Weights of a small mixture-of-experts language model, trained from scratch on English Wikipedia: 6 picks a token, a variant of Muon for the experts.
Below are experts of layer 8 (counted from 0) of a mixture-of-experts language model. Rows are named router (the router's row for the expert), gate (a neuron's input weights, with its number), up (a neuron's input weights, with its number) and show model dimensions 128-255. Each number is 500 + 25 x the weight over its row's rms, rounded and kept within 0 to 999. Numbers have three digits each.
After each expert's rows: a language model's description of what the expert responds to. This comes from a sample of Wikipedia text that the model never trained on.

# expert 3
router:484530504474496433534474515453504485496485525465466519499549540515539492526496534499499508507511445501505493485517516473461471514463567484545479476530479535497511502550562443475556529479506506509533510533477496508488482495513464550542506511525461510498522479503492526522505493498478493515499452474454472528505523510444501526546475493530529525527468468530516486496506494503499484495516
gate0:503529479509489472538504494521445513493472542483518541488491492499483536504508427494482502496479504491507497487527519488491469536464454454496496492505506493505476472480549490531511496501501494462510504469530471521475518485479496486482477515515517462493477517540533532547489507459530518529494499466505550455472486504517469488484540512462497533535494469514507532476536538500481491478485
up0:459479488533574505505498498544521524470522489542489520471489500481482458511503508491520496505467517495485509486478493510561501492484489550492512527449503486511489483454507504502504494462489524513529560467460485492467487510509515526519494548510528521527518482526526434495509477506491486519475536499545468485508509468488493517526503512446520439486467551503488514507500482514491450528491
gate1:470507518469483467475531478524533540496549495506466488501461478531506532467510502471463554497476495505509491513495511488508496530461457480505526489494499470549499514491533497493521487489563487513509471525493535500506504464460505468538516548503503491513486484511487505509501509528488480535535506494571518483459498491526509533464528459502491485512471549511501513499468497520507520464478
up1:485473527476539487534521539482542517451508530503505492508530528493480501471494520501525488474500489494498525494503519458480524480473503485471496493478504459505493464508532458514550507524497459549524533515493534552536474508518484474480502508505498485513498525460513497518513512511435498515526522491513512535544453495549528485493539437548520547517471441471507513474513495480444468495508
gate2:496478529508516488509542525530495507519463508502516508449506475505540471503458511493523490526488490471485498519489482523524491460507496490529496525502544466456530495485457527476510523480474481517472524491509511485524477483516552510509563543464506566506546553454493504459512460528498540500477508460503516476479539532484461520442489482452508519507470463513516557500469507502527465514491
up2:496512524469466479482527469521531456511517522448518458493498537487479519504517510461474484453483540497530483479491483498546537493541488508460480487516492492494485497495536489489477497496521506487469464482518555474462517455474511536520499547496494500491495452467516446554515511491475539527583535472516474514494510504539498481462467506497513537472526521500460494495453506481524511516459
First pieces of common nouns and verbs, often in section headings or list labels, such as Bow(ling), Fig(ure), architec, design, play.

# expert 52
router:496471524465481498472509487519501480508468547430476469526525509461481479507500522458500491459497503452470502472515511484475499512480507473534469478540499543491499506485528468500493507492511482473495493505443499473466501486488461502522500501523476512490517499551491514517499501520486500506499472479482479492481551505504528540516436521521530529507483456527478516530517547482521491494471
gate0:506504536511523505487521494541515484503466517468517519496524495516475449524502496499489500487512524481480530518512484488491501493584486475489474487511519507484527483456475508530519575499559482507462513552536529512507483502504489463487440465508512540493502497531550541540516463455509493500458538512506515508531542524492477535462500544502480486515530499495464519517492542509487558498512
up0:482484482470457517479534540489577531501480476492546500475493489537505493550517472480492496499480534551493479533502518478562504494485479471481494545536479489515501514514528444474587512505488508501458557504494494476483492485507462460469465501486542489494510503526512533483476519518480489489528483514527476523523484473497495540497518530495509514514524479531497511485539503500500541466531
gate1:493463484544525483533527505484529498510457484531485531474568523459522493485496498505469532501479510497473499496524470528465523493531495496504439507477479492486516511520469439490504507477495515549504510507481521527504457503550511508518484491502463531535519503525463470502487537497498553465523521547497478517552484567536493477508501529430485519507519488543505461526482473493502480525487
up1:460513465517516541469470500533521495471472504511491496478461477476498492534479507495464508481501465456490498500535492490508476502494525459489515495506518496531457528502520556511460475524518498483483478469501479511520500515482529463537464508488454496495471533490512537553504509490527486519505525508513542488497510499507490507546535507495521501511466518488513490473500507561488471505554
gate2:468541518525520531464527511473458475488470509503494545509501509485505474505471542543471533492473502537493495520511498512512491539480518523525510489486470486493512515503526480523530492500499465525497507522510487493517459525531516519488519542524541494456476463509510541470509509501529486501521537492465465534491483477524463516475531510510517491518484534490496519475488489516452506485488
up2:473508531498505459494459573448499530473477533464495512483509478481486564527527492532502527543505494460506450450547503515532452459509507465519441504485535504489525493517532524481512490491463507519561514534513484483544478536500506519501507503496556478492473455469524505466500482507497505497462491472478520437552436524469488475511495489508522461482476516494493500492460456528445578490470
Hyphens, en dashes, slashes and ampersands joining compound words, ranges and chemical names, e.g. Hispanic-American, NRHP-listed, Kansas City–Omaha.

# expert 6
router:476482523497504508449484477491536488440451493503479482474533527522487443556542522495515458468518495455484486476460521475492452529503542471516478506501500508483544504504495494498550519522495495508508508469482462482490541539529462502510445450506476468462526497489488502527525493525474456535465508490518492495513535471473535530494490491489508505470456534484487502483499517472508541455513
gate0:447516473506497515479484476476530527485522518477500495479531515540520482547477497515522519523475508488533473474528507553490536477501491522489515481503509526493527530480479481485474507549521487467477507464454502544499516458515485524477503516508508495517487494515492545483484519507496494455517444489504519523487463508482467484510518490503476455485509530530543488473476526498532538509474
up0:467481475505495493445515488494496461517519488480467512502487456496481475485515486543510488528475488463572480526492506525508504484468510521493491465476537518504475477491508484474491506536490512536474518475490532529504507492452554478509547515501455498521520475508518572502527502477533510477536479454488494505474477536499517527485517488548528478524528499470534517481455504513474536511459
gate1:483460479489462499508513548442477461491477464493525555466543471491526502556490548521457499507458491488492527512509487514488472505525519506510545537500513535535504515488514514492516511479459536501504485487538511505558486498494550501452503519515492515498505490536543522499497498497474490465467503508521523482500514515463496523518511528501491484470476518529486517466542491550544523490524
up1:473465514499470485535540512471485513500461495444502524491486499520489495525512532518494501481454474491488523517475481495469458529560487468465463507484498534492498536497495491491500491507484547509517490494505508446510494530470518526543492513526530482490504477553532493502510538516498482520484497508503503501555515503490522511476510488534540505457471530493502550528534515499509506507507
gate2:495526524534466521520512529504515498517525472462473519521490531508492502496510476510533544494451475461494509533495535503543486484502510528478503532475470478491504525462475505477481521457486482563449527500490486519525482467507504494555484507507476454491525517529537485524485504489529486543491493490468527500507523542527468473472501513474494495511480486543483524597530493508500515511509
up2:529514493548490501512526470500479489489500520516545501500545477483520518522488466512521504473519492503543520488497501459518486532499513499483535513487442568520507507452517535509496513507506511506484532458479477492497490528521463531460515545516506455423480520460496490530437512456524494517494547524495466494511470543500509520458513513498504527477440500498454490522556496482483481446514
Verbs and function words after a subject in running prose, mostly was, is, been, has, also, not, e.g. "there have been".

# expert 46
router:488534501494505459495457466485544478493514543475442475491509495467484504487545494472497489475539464474482495503506550497474509520445528489492488448538504525503508517541514465477500498494534508528512556488459522469478502516502519546545491464521504478490514482505492526514508467501501477523492462503494486543494497508501494513480508467532551540487490502535505487452481515503470484530515
gate0:503496512493488551528478528522534522446500461579473495487449475499535465532489490506513513501495501499491524472472513514538459457491481508508550558455474473478510464493484533476531488510475512553453483477523507516505455524504503495502526506504498507557537511492521514468514463480527493528457479494479501515496501517486463514502535515443478501507520515494512495498505464506492534514489
up0:523480484497532513535522473473517484531456518544455504449455451500472467481507456487522503508521484471475484453519496527531541489463449560525519526521535431485543460489514465503486485505495462500461510467498476482472522471505493499547512495510522537534494490490513510471478487494492467493480476479487496511516460530492484513509517458521484443485464466459514479502558536515485504522485
gate1:499526497481474527474520526479477470494538508502533497461443485510500490468462489510463518486515470568533463459509550490511487500494409508534502567498519480525498476498511498540460514520497537537441485524522506497527507456520516487477541492529513523499489508484528484510523470537525502517529501523470510507476430500523490490547492508451547522510528518493531481526515486524519500497527
up1:508509489520461527515518527497473463484495509503521484493517477513498469539512536530459495487525527450513485525528520479478539488482505460515532497442498522485504484474492498551438507508496538509470524475485511463497505480523512528466481566512493516477488528460508525495491473449468510531521495498525464507485479536530532518514481500490545501492513533522470489493500521509458547520471
gate2:464531492493489521460472465488517541466510516541493496477502513498478508485502471521485452489492538470506502512491477513530491475475466506511477477512530453507459544534490524460489508513532493524521528508521463546500493442491488506493489471541556473501510487553519461502508453499503529519519511482493463492523494504496474503502515483498511444507494548429486494475483478495505512498510
up2:495487494515494539494490495565477523491499523472488505497471490539497474519532568450498462496485548477475497509481471471510508518507494535511462493480537503468513508482460548504453488549515476533513512548507489493502490501473472494518517513506528461488518519500479459483513484491450466506493529497516491495509458506488510495537523466492485484500500482508506493515524496454465498510501
Pieces of proper names of places and institutions, like County, River, Road, School, Street, Bridge, Air in Buffalo Airways, Whaley Bridge.

# expert 18
router:513456524476524527461507461557504472503480497482479459479490508491474445539554487483503502469481514483458510524480520501517503513503517469504496502512500497514512523480509483501508553546483505477506477489500448506448537488498493477497452473506476478448496470494455475532542482510481504503482496465504499500508521498494543561553496512480497507483474479485482504489527522503515528488463
gate0:511546495510499518524523468522472527523502501570525491476478510541507528462508505525475522485477539482506467494483485540517492513491475513457466454507525474490494512503514499512497522481514516537492506471511539558503485451499508521539496456481473551472548499434522443479495452487509482535564506524498494498507502484510507484487461525491498509516508527520500519488476547518488490507473
up0:513586520485516478466522480493473501496512494540510461518490486477491463517486523514501532499534536476507515517556513536550467491487451479570532516491498498489541506495470542506494495507494493487525500484489473508494469520474430491489458491469494495467522519509464476471502484482505511486457558493456496526486481495491533498543469508492486482529534519525482503488508518534530475486508
gate1:479541531490495499503532511534505474512474494542531510546499499488504523489496502483487530508508491527497497520481504496513471520523472467476495522550498506504504510507500549471502501495514505509498492481553483460545477474443498469484532547447480499494480516492482474523516501457516479525450529463515534451482514502524511491483509495491451491538511477509534529482483488518475469488480
up1:477475519509514496503493482475475531558462513512467484536514483467473505477534462536508499450478510469510524525500501514488512486518484515534472488480527489504539492509535449489468513502523505576453499508488523555523561478497503498512535471496507528519515503519511493512489492504488479471515526496495494531490476520487543533450488507482508487488501511471517554529481481504478542466444
gate2:487477499525491497545456520493492504529490521512519464494486530484495521502499501549515457496521487476495519514504512463474502525521497539490454510498487517508512493471506484523523462469502525501512554556482521557516483505524489483513528510483467499515460499491503481514489505493485485479536498478502510489488473486580501520476507533502534507451509480509482491469442494538477554488462
up2:490501516472543499514511503474477512567486516517525467473509488501513503492490470501476463536512487526503467512511506484476486493482452516493478484493501508503531483477505500506511475473511540522510496562507550511509461467490502478502575494498487490478506494492485485493544520503519513545543490510482537484553502503507475495486513494508523533534456479497493493499510485527509454470463
Conjunctions and list separators joining phrases, mainly and, or, but, commas, semicolons, and table pipes, e.g. "returned to France and signed".

# expert 9
router:500536513492463426500496505476504485505498506506512491490517554504516501534502557467557511506534436504449492485502483492453476525448519491532451477514487523458513533521541446478491526502507516520519525531475503472473511512516477537520508503547510480483494498515455481511534446500484491523501505490455474501507495507509514528551485493500536506484514516512498508517512502477497489499515
gate0:498483504490494539522523554489529552520480504487488438456540508457488519511462511521487496518513495499469509500516455533446548490507484431549513523502491522505508512510517507488512500503505507466488493518538468517514479489530494527498532501470517531531473501528465519528503525504562498465497498521489502511527535493489493501494520460474533529519462481518483494516498507504467473481533
up0:549532514480481515492519470465502480529514549477513506467532508529475487524545471497496492489508551536484473552493524537504487535496498525482502494518483521476525516522450456492488496525536517454527503482480449486526518514533497512524502508552505494519500490557524528493530428476536499462491497469488510516483491534526525552496495512506466557465472529530558532489535532518506482527486
gate1:482531518471492531452493486498512490513434504494479472525509459459467498521474467538485501503503534473481472532509499507470491503509483510504518524537510469528521488470469461509501494521485497477489495482526510520475483508493494506466506485502506517486516475508510538502475526470478516513473501515479484518511508482572476524524510514456519518517485500520480522501500533544542512456473
up1:527518478496507482498543488451485507485518502498528464499519496541514518515505513489482506520462487477511499522502497516541452524510474522509500516493487514502509502507511506478446489504501490503509461506464460510479517482499508512535511507466543477510522457512503489475522483509438472463536551525510554507482501509490494529542510562521465492526498520500494533535481490437497512509471
gate2:544476497510481469517472537500509499519513512529506499487541553492497483473495485552482500532498476520501470506529477498504509492523512515456468523481516482523415470505478475541481509454461495498467485446475461502469524447527497527458454498514463520542471500477502470523514497524535482462488503531538484489487537490527507505521514526478512527499516505487517496453486513466457498512498
up2:509461509466538484514479546510477458450533499495546506504480518444504509502468500495468478474486509518542488464538498487533497497497523453503509517506474452509518516538484505485523488459473491499477491524520464495499500501459554433468476521523500501542508482459545504550515553513469522478476487466486450489512491473513475500474516484513510492463482477523519481507533529486520549546457
Inner subword pieces of scientific, chemical and math words, such as ben-z-oyl, sto-ich-iometric, semidi-aph-anous, and LaTeX commands like \left.

# expert 32
router:481481528457491520433517509519499493463482492469481495478510515513481469554560481476546452470529502508457456488526532484509510511486516480503498492505520501468512506508533496462526557523482479537513501517483454430489545549517511505502492502501508470484551493466486529536498488518452439514481515507522490507506516481487530520542493510465513537454488473500488493490509525487498560458505
gate0:546527528514469519544529518522467506496513496541545535507520468483486506501465480517509531493485457473587518483502492448536499500483471506457501554542499486469522490490498500475504483464466498507514496522462500501514501491484511482503546520452496456468507496508482443455502493488494528521482543528497549487504452464488521523516507497514516476496489470492500526448547504538496490526516
up0:523472514492503516466493435455489524436453524484487494493532510501517507498526546489513475517484485498507509502451525504490528515437504497508481441556511514510532545495479425496479478509546509487534485462448506511514480491507490506536469509532522476527497483471508531507507508515515528485507485499494474514514507537492483504513493479513518550567506536496531516510496494524516477514500
gate1:499496478528513484506423508460534512494478519521492488479490514497460529515496538516471463504472552457469499480452465493533465433498492512548474505435514503463529487475530519521525481480484513515445490514518532487526472498496521513483491524491499454506501511492509512511511513469502515482457513495530529469505466511500507503473512463472452463517485500528495531478545500514535462494520
up1:517476487532491520512471507443458463546544521476479469504497471499514503511478499553505516496485468486519510519510512491481519520481522561495499512484531493539492478510538519536496438494512471503527522509473447512493477540487477506508518529450456474491464484513513475510484508492477479504452515537502464531465546477475535457523502495503539498471543528501516464458468543544511497513500
gate2:519490517484540488521493554524463497490490513500480506534527504501482515519494492514482490465519447486473470497491466541482521428496502506541462473499503478472489506489493495514473484423537505492500518554502484497476514502513513489516528489485492529495469484486503530507531529514451543484505501480479490529476506529499450495491515482510495447516488479491497502533483472513548463527478
up2:484498541497491525516465499459475483546511523533504510509478476510481510504517518542499514493466514513499532439513487496432456514527513483495427455545495503482462511493453500533488508461518472514481518493501492461494528493509506489478524481530485523506497463523514482472497514473548495493456527537514512546479509529502502466510516518482527523499474480502536537498508471469508483514535
Prepositions and conjunctions opening a clause or phrase in prose, such as until, After, During, as well as, with.

# expert 62
router:467480532472467518468493486530512494472465493494465490477514525539504453513528498494495479492499486488527503459485540463445501517491545491521471458506511524466524488523497457492520494521528489509489492503486486492476489495506470522509493475517460468459509486517479481506524493547464475537493487497521489488525496439492514520524521468509514487459446536495493482485506545483515493475523
gate1:487455518557473530501536531529539517450500480488456502488472507501436470458532496512542517496520520480519524550517517475545511506509487475467497493468461497474485530443491520514510492508522477493497472504548526524475498497468526479510549554477502467470480506523503494515522466506533530489464537527468496493527500498521458467510521516485531518487530527472528530545520491521478529501507
up1:534498503480492527539491509474496471545490532507473488518501487502538551455488531485503488508508504469481478519489496491501481501494514525514465450479467491477474497527529500472498490502496462516525473542512575487530512477490494484492533525518469525489484478488527517507484473465513548534508521495502493479500481518554502498458466506502501516539514526528521497482480506501498431555468
gate2:494525506474495536547501500563471509484545459488498509500524506540479526503519527489535468525508496500519500471489493499512507528444530497540541497475494476470455497495461497516493439444520484526472515513517495484533478545494530512533500481491506452500535531524476530489500501456493502540494508490541521484484524473469519490494524522521485479497534535464469500519498524496521478539473
up2:479508518530488512461514528495532512492484482482451461497523490508539487496483487486501544507508523506492513492531568494522521448510481462495526495489431536483475477532499529526509505476484492517479509497517481489489522479499497572525514516468469492451505490473498529491546546466559507535488519513492448521472492489501517492483531499488484468469481535535497496511514477512505510502466
gate3:494519464531470522490520489524503509536474516511466512487480495519496472471496504517482530478489489480471483444506495473524520511488513518496482484462506486488471532485520540524509504470531522509484501539566580501519505523511511524482546503490490488477478508470519421496519500489541500493487519484530533494496505522474483488529518483485472521448488492477508499453487505474471560517488
up3:471510496496497499531471472523533538485509472491466463483515486488531513452487505474486509510501520523481504505495495535554475477499474476483556513505493511519460482510484549480535475443503491483511528475487471485470478470472486486489516497543480500548525528513506497493485515518489510534511491526543489473484507494477522519502526507471471506515511500498477495496501467514520502520492
Passive participles, auxiliaries and nouns after was, is, or the, such as was made, been released, important role.

# expert 2
router:475501507513445466504496498491570480487501509496474463465507516503504509481489484479497509493490511470445479473467501516472484506440520502518487477521543496466519510505505495459516523497499484488526550517437482481481526525541507512532490481532487475493527495482505501488528491504510435520485474452489497507525499460473529527538516481478541486477494471521479488469488496465492490518503
gate0:464518484545520481485546493490472546504500501495494482526461475498517474528506501488464474553534495473539517511539475518450482495477473561510531516471525475484522497503481490527478473524491479528501502553469534542503456476550475537506507458481488520479496500490480468482453501482522527502485508532479471488493505533554492517491495493504528525537461526445477479493476521557478501523488
up0:547484465514499486536470515464477513505509506536506465425484524551534548472515522472530503495503517473519486467451472483447518506493496510567525498517511532495498475543473495525495503467492522540504556497508534509504521518485515509507501499491517419451504548474496487471491528531468492456497512463504545494509506461511520499513535462496502540518530508438496517519475469521490514502487
gate1:509541538484500559567532504459480476499536494491500468489479484482501518498517486484519489502478506490473468471467465516526529477512469489538509528494511497470539486457493536473484414490480490510486522483481498456486520506488513511498457505484541461554493488505479503478520516504484515494482522523467522552508521491506513497503494477488482509511542466505498529481462494483479524512463
up1:499505500525507506529491497500517486469512516483516477506476517536494557479567471466526472498493540500488509506493461517507484485517482498532539478519535468461500511471474503498489513539495483494496527462485475472487510523500490539492477444494513464504493490461511507460588491452545455517530504456508493474536510474514485443497492539533540488486500501532493533485484514467497494535529
gate2:493518494515516472497523476510472509501523507483486481531492503487502509543471458466525465490504537475570544512489491504527537519524487558490528514474514482526476506502476463468512458519491524518509547561485496522526496525516528460511548469521487496503496480505512464472492463460471478489500459512473488482507524492517481541479510516511524507486522508517527490477538548514486493443499
up2:495469452538549565480508478498506466519509485518492532491510499467497485537490496522478500475551530489496481499458491530556484479492468542517517500485506434501519518501509510538479521512499512495473508494517532477518444474552485477569528466514512487507457534476522478522485502497484507455500460524496508468455526470507507489494529494533475485503536486566536510497536489489499484482554
Pieces of personal names, mostly surnames after a first name or initial, as in Dunn, Longhurst, McDavid, de Havilland.

# expert 40
router:461507528470491505474443479483489472488496489488446506497490504518515523496517506482518484519478477508486517464503539496484501505478533491473465473519511531471534504568537476483525522504543494520508482526489497486496523470521469546518495507524462478460512503488470503526516496527476490510496434489502492483522493477510537512526496522517530557463469512510470506492485550493530515486545
gate1:491530511512495500506471519496501492524512501464501492506507555477518473492509519515481526499474496499477538506516515529473495484498498481473493550497461445507438508531481484491528465469473484501534474486536504486477460498491512492537475518511510587497465457484504478524500521478486485495549501478516526497490505495464486501500509515502477482544479532474510511513474500513512516482475
up1:458503487520461452508502493494490498545523495554515492500512500474509475487493483491524550506501486534493517500508514498498441496503475491465502507531413503508485489529499494492513478449484521459501514480528519534499482536544488525508494516487470472500505567535525469498514506447522507497516477494483542464517489480515474522516521526527527498476541511480573490446483482483495510498508
gate2:522453491539503488500482507541490511511475504452524478497533470453460519449491518515487496514506555504501485526504471519451517512533478522462507472498456436513499463520505486524467520455462458516501519455497506473505488440528473487468511497513498518556490512481452478486473502447476472477545510475531554497522490473534519504469485517450483480508539471479498510461462507462485511496508
up2:494507528531450496523517499483478505541534493523472510488505503453472506541490458494494453505565548508519489518506524542556477436543495532512504516499492528498482492524478521548516448496512512491491507487508507447501528520493467487501531500476505500475504544511516491485518503484492544504491465491540507454478506521484511473476465500508512506466458538499516495483488501485532490521499
gate3:472522484581494556467491534519471508508549529493550461529514523514514529516514477491469501521546514514507499520463554505439524471483464492532510519519491486512473461470500458462490498494556544501526493483516532474458499494531488501535471507511452503476453528483503523532507490493467495496517540533508505503491482494503538480480506479498504473533493536492513441449531501502504462498521
up3:507493510482495502482510476501510475516554477505492465517561492520481503486518529489471490541511523501513486490522562529476530487522500508530493549517513516491512433494490489483519501498543505470461518503491510529487528495487488485515499508466520472503502559513462479481476503489495486476466510487512526468494533514491522507513497516485536534488480499482490433474488510515460539495503
Common nouns and their suffixes naming roles or things, often before a name or of, e.g. writer, activist, director, film, runway.

# expert 17
router:461512525491496509503500526491533463473484487494478443467478495541498512478513481469494459535474498500498495496468496503452505501469513464514489458518530510462571509511491495470506482533532493489508516497449477509499513479527497524475521481514455423496502495474487551508518481518438474501489455467504478522550507477492535505529528510493524528486476487548487495490511493466513486520512
gate0:555512468488443504515530494488493501516527515503481524489523480525515490467490500562538528479517529492517550478473529498520481498507497484469465523507474544547523479493494481538501452496507509478477509490546510495498490508507524478505490481537467506483505486501512526516492499480502506518492491532436463535477510474488512474559470544477501486507513477507538515494509550518516500446485
up0:480502498495510519440451484494463517507488488474479532542474484464514516528486495512499497480527475520489497482516508498485469481515512497484489489473468474513473468571463513528515493480462482510450475533528494481510500489482516461534497506474501528517474482512487494540459508540511495480519516469504496445460473463482493511492514473497477535500556537495534467508493511517521524506499
gate1:550473476533481498529547484524494493523487510519498482494505522515489520485458502511485493523513472523542489517500480531484524513446472550495496505488492493529496480538510492490519459476531496513462464529514505493543491464476518514495486467502520480485548450520482514515460531498474467515499523524490503480500487483544531509479522492552449562550490519484522474498496545490516512495512
up1:527505505515541452495524486461481519483500503505467477515502569492510501462463506484509481513498459512531502499521463524492478470489457506543516483492513512536492495475527505501515505514501490513528494519498489490498485477487460499520468454465467519505515500497542502545501474493505519536510514471547519511474493496480431467511473499512498520493499492506517511510504531486520534532498
gate2:534545481519459517530487470471497488471497502522469510443495476520538479538477522486484473514486524458530547496531496509537478485522479503453497508533498539478463506481486576484525510498541525496521551512514528473521461525515507533501493474488492465488466503523529469480537488506492560507451509449543542505482522536503472492531509516481522500488472541502490499508485515533484503485488
up2:460528530499487502512505512498495483515493497531506470468515508495509506476516509498512502484462494488467546529536444517536535498498488482489487470494481529474514547516508489508527470475523521495527484499510496501500477488502522470466433520500534483490486454477469493491536500533483488526507511521504493471487481538455533466518479488547461460487505504500504512494519457532525492498534
Final pieces of surnames and foreign words before a space, e.g. Rattr-ay, Hod-son, Mellenc-amp, Radis-ich, also word tails like -ests, -ine.

# expert 20
router:489523535460517466485479523498487487474488499481500497532480504512471526483545478467502501493460494493524547506512486477488485503493496468486470456549488528490542535544512514469493477513524468483526514543488499481487503485508510529501488499511529465489498484520489541496515493549522503500507442456481446495500488500476487520535515463534515525464491475538500529524515512480502482546507
gate0:513490483528561554533493481485480492511460528514488556505493503522503521499498454494512477474496483519483508449468463489516513434485492486501489499461477464479480476479527458555506471470521491493482485505470514477500513501493456516481537492478467497521464469514533517493487571529543523489502496524522482497518528514522473500488490462526548507496563504473477506512540490551519468487481
up0:541473488497464542470517519499504518466462516497534477473573528517493530525517489520498519500559495543506480534510534494485479513477505485514536503499516502532500464524506520435504521499476542519488486510508492550531460508508483514500492480549491502492486531509465461509481509502493475497476423506515492527473474502510487511499545566530490449491472538505477489506503497477485504491488
gate1:488467508511517549530531499489492476466556503446567540511482507539476522458553474517492523507521488541532524506456528492509502485480502504533477527500503495532540504502509530497462478482469524475475520463486544501507509540527473512506544536524519479493501485478492461495528486463508527493499459478500512513502462482484501502488534491517454496468492510496530475559494473468518481481497
up1:514470504471519468490482492505490507507513496512474502502487447489497495524460497442515473532462488484488492489528480475511501492538456505548513528428484497549503493495492508495520462494504473530497514475506502475491493508516518525500558473503507545550496526499482532480553480501491492503468482489500510516484507519470498492485486429461512521541523471516494516519505509521516528502495
gate2:507523521519458515480456487485546529528499542493467557534528484485494542517505514481522482518541508502531490502480527506491499482515517524517516514522518478499441488507462504533476507483500499522482559538533502509504496425494516506520539516547507513511518504460504492508516505476486496536513449503545522505457485441524519483492500442493490469514523515463498487483492534509488487514513
up2:519527530465458512503502529482491489522514513514516530468529496509501519490537484510505466506502519497451529495543502484501477481527543481508510527495507500506486486462488535497472476485497500486489531469534528521528509548507516439504511476508537468507484540468511476589488537454483493508506507504501442536457489525504499494473477503479508505506494518470503525457534473508490488503542
Final pieces of institution, party and award names and infobox line ends, such as School of Law, Liberation Front, Supporting Actress.